config.toml
d_model = 192
d_expert = 64
activation = "tanh_gelu"
moe_layers = [1, 3, 5, 7]
router_score = "sigmoid"
balance_loss = 0.000205
router_noise = 0.1
lr_router = 0.00102
vocab_size = 24681
beta1 = 0.95
seq_len = 512
Below are experts of layer 5 (counted from 0) of a mixture-of-experts language model. Rows are named router (the router's row for the expert), up (a neuron's input weights, with its number) and show model dimensions 64-127. Each number is 500 + 40 x the weight over its row's rms, rounded and kept within 0 to 999. Numbers have three digits each.
After each expert's rows: "comes after" lists some tokens at least twice as common just before its tokens as in all text; "mostly gets" lists some tokens that are sent to it at least half of the time. This comes from a sample of Wikipedia text that the model never trained on. Tokens count by the router's weight.

# expert 47
router:475473532591501523458483515549460500506529473481467536535503495498482523540547466493498512531543563531510557553443519518514527485460504494528466414462490574480459458571516490492454492529465535
up4:454503537512496532572505481519530472436537568514487522495535460511465593501511497502514496480517507498413506468516466559438552548456497524410492457490481513445478525532540508537529476534555430
up5:452531497463471546507467500431543565556524517437468446524528530541476453545541538499540464547502546505534480488495482507472500525509517490489564456444486463534547574447526470483503418542436521
up6:506461511464596450421531514468509472477500516502512489553500430444558474485536464429595512481512478444497497498575559462488486537447487500464561516528463511525578520571522427499471452553437488
up7:487530496467482549484499576492500474464512425534455488445518488560510535444523553438500543525489599482481522491507538534524473468516454521571487479491495506468521471462508540517478441499481550
up8:475496478486517489495403546516537459466487519505463539489584495540483505490466533533500506491538437505503482496521480456592500573539477477534523464456551506447547473453498593482519448559532502
up9:508537498551488512453516463501541503527559523440563427548479491449500468517455525476548484533490496554492577426515512557538485501505476437465555493500557465528442423459536463560480369507464465
up10:502485446476542530513570492550527481515498531457549459511504496490474485458471501507539530478514475576496530556552549432545567508502538459520495518552469579424521397478524493523504457511453468
up11:474485428557605555553511496546462516497423531520521459513445460520474498472539582514518559499473442501427500521525492487550429504513499502442527441539496569443466497500559418550473464484461464
up12:516501500469596501466540484517541437448526504492463442471488442567557548495598498534458508525502465506491466567484537480481500523473492503554483489489516505497582501467564494530485478485496500
up13:498534572458505500521476591445514515503533548505525535507547573502590503535481498510504532491530476481417507509505490588501535402456520470533521536471534504549484539463458558491457465481534510
up14:542525462504508602511456505563432503494535546505441551544493524483504584466501472476422480502547489459535485529494444507437447511477577482493533491480537453543434482430423584511482489477511508
up15:548520550489454447485560525525520496525526501489535537488533504479496533573549488507476500476560544471484465501565521502528525548468432553492488534551487469533610568587449449517493493490486476
up16:541569493454482550528527502438529494448461573446471497477499455508481468465495534536450454527444539459523526523475542546570468521496507488471477520442488502558517489541449514464476527534437489
up17:527559565501503515513495582534438543521502462542468566494472495495528496446556514491480502531434535582483522469480492463477469470435551508521495448487499510545416581464472498498468505555503561
comes after: " P", " D", " d", " p", " C", " c"
mostly gets: "- Coordinates: ", "andidate | Votes |", " (age ", "- • Total: ", "- Location", "Personal information"

# expert 29
router:454528452455548463507476534626477521451532457415492448439414499491498572449551519526464548471503563558475519521550554509479491513498522444474560419485490503480502535516519512471498404491331510
up2:560429516394491522446511520537532491459515464536523512540587500544438554498570505486479530498493480536471554537527500562507507499430557558494510493478549525538530509528493490447433489494454492
up3:437510525512485455449462474524579471556491512525573538591498473483527512504503520523566511507471510479478502445435450462520527524433575508461532519546526453559475525595481393451520473456471481
up4:574452486487500512519541429501477497518519524469476508501604488481458538559517541578533528470460441510541463477495576482519589541470530494434468496493480460445511471537550548618582558471489460
up5:417485457571555539519507525539508491434536440475479529465540499534517492494483508446505471567477495504543459513515444400557506517491446446529517454446561527477518491473469514406529430522471503
up6:515472496506518466418444500491502526522461526574496540470498478515578484472569466538522450490456507432550424520505471508530521502457555513510478495557542513480401481485550540492513516523418492
up7:502479469533454518484544471530497459472506409470473487474473547437514473467571552523582479568551453486481509492522490515510519523494517540486539551556486591473544437417477489515469503527501537
up8:480539521438532492549474523543549506516447466475512533533475464463543452503456463517474514485472555526432517524478476433521509567515492549530489484511539586546555463492500515505517509386517498
up9:544621507471531538529545494476544523472493490506478437569474500523489502479478448461415537531495529470486474418478492487511476440553439480464526536449539453531532477538494474488526441504491469
up10:499496470592540527568473452554506518534485491522484562501467518545424467493493448468482453578461517558538494488472485449544511478532431474564574465439446562508528512421496498495480460425528531
up11:492532416561552460553540443478551512535523468520509540537497445531453536533551495513506572514392507564521525542480484478500464531457575500481524493422512492514519568548507506467508553496524468
up12:503520514581431537535472491539436516443500502481544507420534519489538496483549530506495499491482527485498536508486523575534490536471482409483494486460538487484541503489478492512490496482479485
up13:533488493543465512435461502540525553522539522429494531531522514449592512547483511483532467544434518565518486456484504517487511474492563502494410508505475532528492476441537484448509507539496555
up14:455475450473477449456512524574500455443472549499507563558536456471491507489458463452489467449568474542492493535506505431521520620516503535490512552522532499474505576526458485511517480486490462
up15:497565535524498503561474587483592553551475475500497532468487487468465548513528481509486500598435510487481529445481499547575467423489505522439474545560517477501511484482447574473438551482448513
comes after: " F", " V", " f", " R", " W", " r"
mostly gets: " / (", "==See also==", "oot", "eed", "ugg", "==History=="

# expert 2
router:483499549470595470451476505534508503539517506471492494436491457516550569471539536542451479488572525506476383545472465472487504483510483465503488571483415556441538472533461517448457481459490588
up4:421486553502514502512465444473500464552526526457408510507423415419508548472506498563492444515548489475481512507588476510478417492502446529479549568517505490550494503464487497456420472535545517
up5:472397482518415503445464483561579486506490463530505492519574496512508480453465512558458500460525469555428439567468517407471486494485515516545556479519494445451471496424527472476458516535509529
up6:548499582449478476526493527474531526475502595459543467517507486527478437411499511472480400523486494605484483575530535551527539455514449522450435448460493542490504512509498495494506537397474483
up7:489551596511441538517566445495569466509498484507493420478460450447444497444493521505489477529468456519526499524514495518509532537570496463543521535554494543458507465568555481354530521500540454
up8:440436506467578456520459508543526508498558414451413483508510515537521541507448456370563502442453541526513488507493450521523553555529440501538428476550466482465466460547462473509450532496482570
up9:440434508474502482488541480549531588428495557489510533512576470478515499516507573487519512507364441484534450560495517517456440532453592534474540504519538502550449486485528464486576506546558548
up10:485517457485481456475467539541414541414514493451459473473412502545431456503530502514491522515494533544492467586508451519487519446422425456565495511481436563481441526456491548502402518518570451
up11:491521494523486464436470523549488602434513509452508493439489490399491563468493407502537485554529569462425471537446547481451390439402499480559527539454416505511523506514483496506521476504497554
up12:522568542474412571512521489552520509528509577597556507473524587491476503491476525447501491536467526482546543495543506516510506549538452462498448509507536460464514545521563489509528503542517493
up13:516443488558496484447480487479481498477560576472587518553536488514523521450473510455457519498446523554456535514477457552583533523472489527482510504450521461455564530569504482583514530427518486
up14:486443496558528508496523483546494384491465497508500531490467462451530534513507532437535559532475482541471532424459514475527578524468484508416487550536544536499492508520495531477472495461489450
up15:470527459513488525583481599563563527527512476500493546457486555449500470509540482491512417533470488468452459512489570515548534511445490473506567470523502516470494496556517448538564443453495493
up16:582529502488517433526463534445553492410551471458538471507487529484512626454490466440475512507475434498461428521503575499542479536525559529473499552506531472522460493508454542519517547459474508
up17:431524493501481578507577484458490469500540505519525466470498489502487486540563521475450484532475447573509509473485508403581509504401564527458474540489498514541448417497427528584437502460457540
comes after: "1", " | ", " (", "2", " / (", "; "
mostly gets: "\" (", " (A", " (I", " [", " (born ", " (C"

# expert 40
router:445485492535483495469424528553508561516496548494511565477566481490483550544534502540432454520431567534530461531547476465511507486488478457474480484503472508511500560485475544476487492477505491
up2:402518559585511543478531526504452530530545514572525531531483502541610543483501468550475509445460557496566505492498440517501515529501543504448515493500521497511446555463449467521520523455502546
up3:525553497484422477536493510549456533475514562531510436464432499558512513482536620544464503501478497523525492469446469465532530524507541501511482526488516565430496482572460514554482514423545479
up4:519473495419488454528567546529474484510467473520446519505547479494445546442461585519530495496537489516443576512550416521502546518491455582448487522557510518571520494584488530526524520449504561
up5:524479501509437495527460569513517469497516473529507451496409493540451421527455500453503532475475489572503456531553475520541506477507503373503491463414464558485551553508503459493500537463498495
up6:474452518536496446513516522527524570556516470494649451459547527500469508486510551460519496483508590540484518482543510504582499458505516523482528483494412562495524505453507539495540505436464482
up7:512477515493585535591555579415510443507503487503563489540528464484536548508513524500491432489443516521408521567519536513497523545523501559506526510604512599486562540545554545516555503488524507
up8:406481415499419513518527500526480499506504518528495452472526564470535532478450511472460477602506502565423498467511490419516499547533474553533509496467517513489519507471512442390524402478535509
up9:446435481508513495509539485613544492463537463472527533501489515443479532447514484505509487569500511532491569510464547516552441524564503518523537550499390476508487536585470468507543460511493510
up10:494457525509539475501520479513489576490512555537479488378502504505523474520592398550563512489544440489451562500540508438507480443503465541556445440487452533459454450539492506509402497497497485
up11:449560517546486447493542507550564520529560447460439511527552573491462475467561431491480522565434504533559494516498545545496491493491477528550459519554408522509502533502516536495540515501471462
up12:529478490528508507440479462474509509527520579521497532599538519478498525523462525541487529449528518493451462513492522549491530527495506444477523517506583424418500546512470501480488506460439452
up13:445495462492568513558576576447541555498540501449449513553455528463480465475563497531499466472405552458505534456426487538543574488475438489524466537501472530453517505506504479442486436545486523
up14:531519460494492500516384477547535523422548512496517518408394513512461518509535626540448472488499481464491425508522499474516566516537431465548512484517486444440499497551493514528421525515436484
up15:494557424471522513478523450521482487453473510498488510550513492518512512491515477537517532496508568499519448492457477543507519485481495523473526475484529512497559577493474467486569428564474593
comes after: "–", "-", " m", " M", "M", "- M"
mostly gets: "Personal information", "- Species", " daughter", "odern", " father", " last"

# expert 42
router:490511414466507565512463488563546456481537546524511499479454428484546593530548510477482467518597534508513464515530521432579491542508574518504495424469510554488495511522480529481475436488503489
up2:394515440507498536511405517610486497530455569536492451466498497571545523463480512541529483570517583604536461467498506532534479550522470541495505471520548489500520481489447551455507504479520521
up3:452463480398492480465411558487510492499517439483483526488470486460462516525503499548504553469494531457494481493372593500526537497415534522505517511481470534475467520541559462467434433463523458
up4:502514498570463528460504586476526491482485506501492451438468480463431588529617428466455481498489413464449498451467466432501527469477480422444450504456518535462505499564509510495471352531503532
up5:518588444503516510525509523442478457506518495560492476499502442500462527493546477526454547516476488445524491588516473439507472466527481457508502531530475519474479421543552441488418449512452487
up6:546537470561546501428521492494446571588491521503558501481492545495517493502467524482474439469429534486532549473496505414442449539424465475469494482431476520490515502519510477579501515435507544
up7:542486573495479524417532483410462511511494522469542523570515494456491474509453528516444480528510455506511503527523505580483476530504498454479472477486456456470493497543516429478417589474495471
up8:517525465535417506484489496604566438450524508492438553533542504457589513548482520445479499476477493540513487494507513505477513502485465532478433498465568471504523511395450566516491463488507566
up9:545493454447471590438508518596536527467565513439509454513492460483504497475531567553560505512436504532532547500521519516504537539499499536505573496536508468473524424469496588461486419552500573
up10:492498524550565574490544509528450543423525528500507426496513492475555534485506542416474491470481436531448555495516549593449485455421584471508505494454445496521428480517457469548493485442465454
up11:452498575506429564410527582479486506528522517510532502527461452533561498476516512498570533477577509504547512476523447457524518522456573589554517518489447467506487461452462479499418581515486477
up12:518473495532474562538442493534424489487547452509470463502468471480521546438568461495481465435477498546487556481487526499528514488477522517554496548586590436541492428454469538521505480547434506
up13:484432477442544580480470488505484418539551512463525565504524562515556557488588499495509448458492519574461568547492486540494517523531510476510492474591543549474520495456492534498438414548501506
up14:492537510513461519522447474530428493466447480513458528486442502474539544489513522478509471467464492554492487557577533471509491504465499517538453486503472468423490509479507525521466567487430501
up15:430457535608462521474453483466529552434559501443536515453467539467551456564561502440594461513511477491402498477490549523514529516564542480462582530518503481470545530440563429485541493468485581
comes after: " | ", ", ", " ", " \"", " S", " ("
mostly gets: "He", " we", "On ", "Sh", " you", "She"

# expert 20
router:528504490506451434497526465531541453503560529496535482483461416504494488531573558462420527517570594545451497507460435504427466527588532463523552431453514563472552524531429518516436512447537502
up0:552521463417564504504509481541435470525536589503502501539551466462476480544586419532474474510532493497442556501511483491445481508437512425443474404456573457539535467508537551558485519425526544
up1:484517503464408536379515463440474538467484517466445449429556497479443505441518482453426473537486519531471500457482553546504484473559439525488458449508435498493516502457451475531477522516530508
up2:474477581537465443499535491521463544480475530493533463419534473499480522457525571579509575520501488483459526480512422451481509538564534549567522578487455513536454470510458525471454494517500550
up3:550505505467468433455507469523494530525489491527471466532521470459485559480442493459537464534486454401474532546480420526474481503481488553404506506490452509555540489478490508471449420499543551
up4:455578547474481457479537530485458493476529499462392550470535426479475537479511485542560530411557492486470521459547415568445535498494512449472456548375448543546460471470459526510582457536460612
up5:501496475487472519473524493537428467524545461505555546516501402503588493479500539547461512531498506470531496567550522460444467437512497480542546593444447453457481517445524556439480466504488449
up6:479552489524556423479493467457475488505525531472551497472456478495551543519454555507420458503439491507398501423420504461572470540554499519484545486503506512466566488498439483507441483541554607
up7:507500589506545565546453548523550487497465452469498466569438520485432510577514464542441509478420446497465494449424451473479499521544508508508576509487392505557533510556463466510505515535425514
up8:510540478477496495495502488476459519450535608527496467478446519493513511524475464472503443535574532490548494514498535519422518539495450501473476508491466409516498528514468481451453505524416528
up9:483518551474512482484465522511480522475594576497489512459525546520481520494465533487548525546538553544489491500469450520560438498494543487500487480476468490552454486496568534460516556578473520
up10:514530457505472464572554515524521525502481423507488571573516523586526491473517471535477515507445537506477539503527414514529541531478455491475559468476517462490458474558576522530425474480499586
up11:551473455552400490515519559519514499462573503536476502475444439536466465517453468494491475543461505522481537439459420520464557525473514406535484479539487445489502557449499482536453548470462454
up12:510516584554565471474434528495542408498540535587446503422477491491517534518564432483518442557539554515501569543534459464523518478535470474485547488507563494490488470477488515536478486520544463
up13:517447424543472525493584557510469483544539480413514496606478487502504456463513465425514485519558502517490483526430467562505451568484559467522539435486520483549545518576450505477480514543505576
comes after: "0", " |", "3", "1", "7", "6"
mostly gets: ") | ", " | ", "% | ", " | +", " / (", "°N "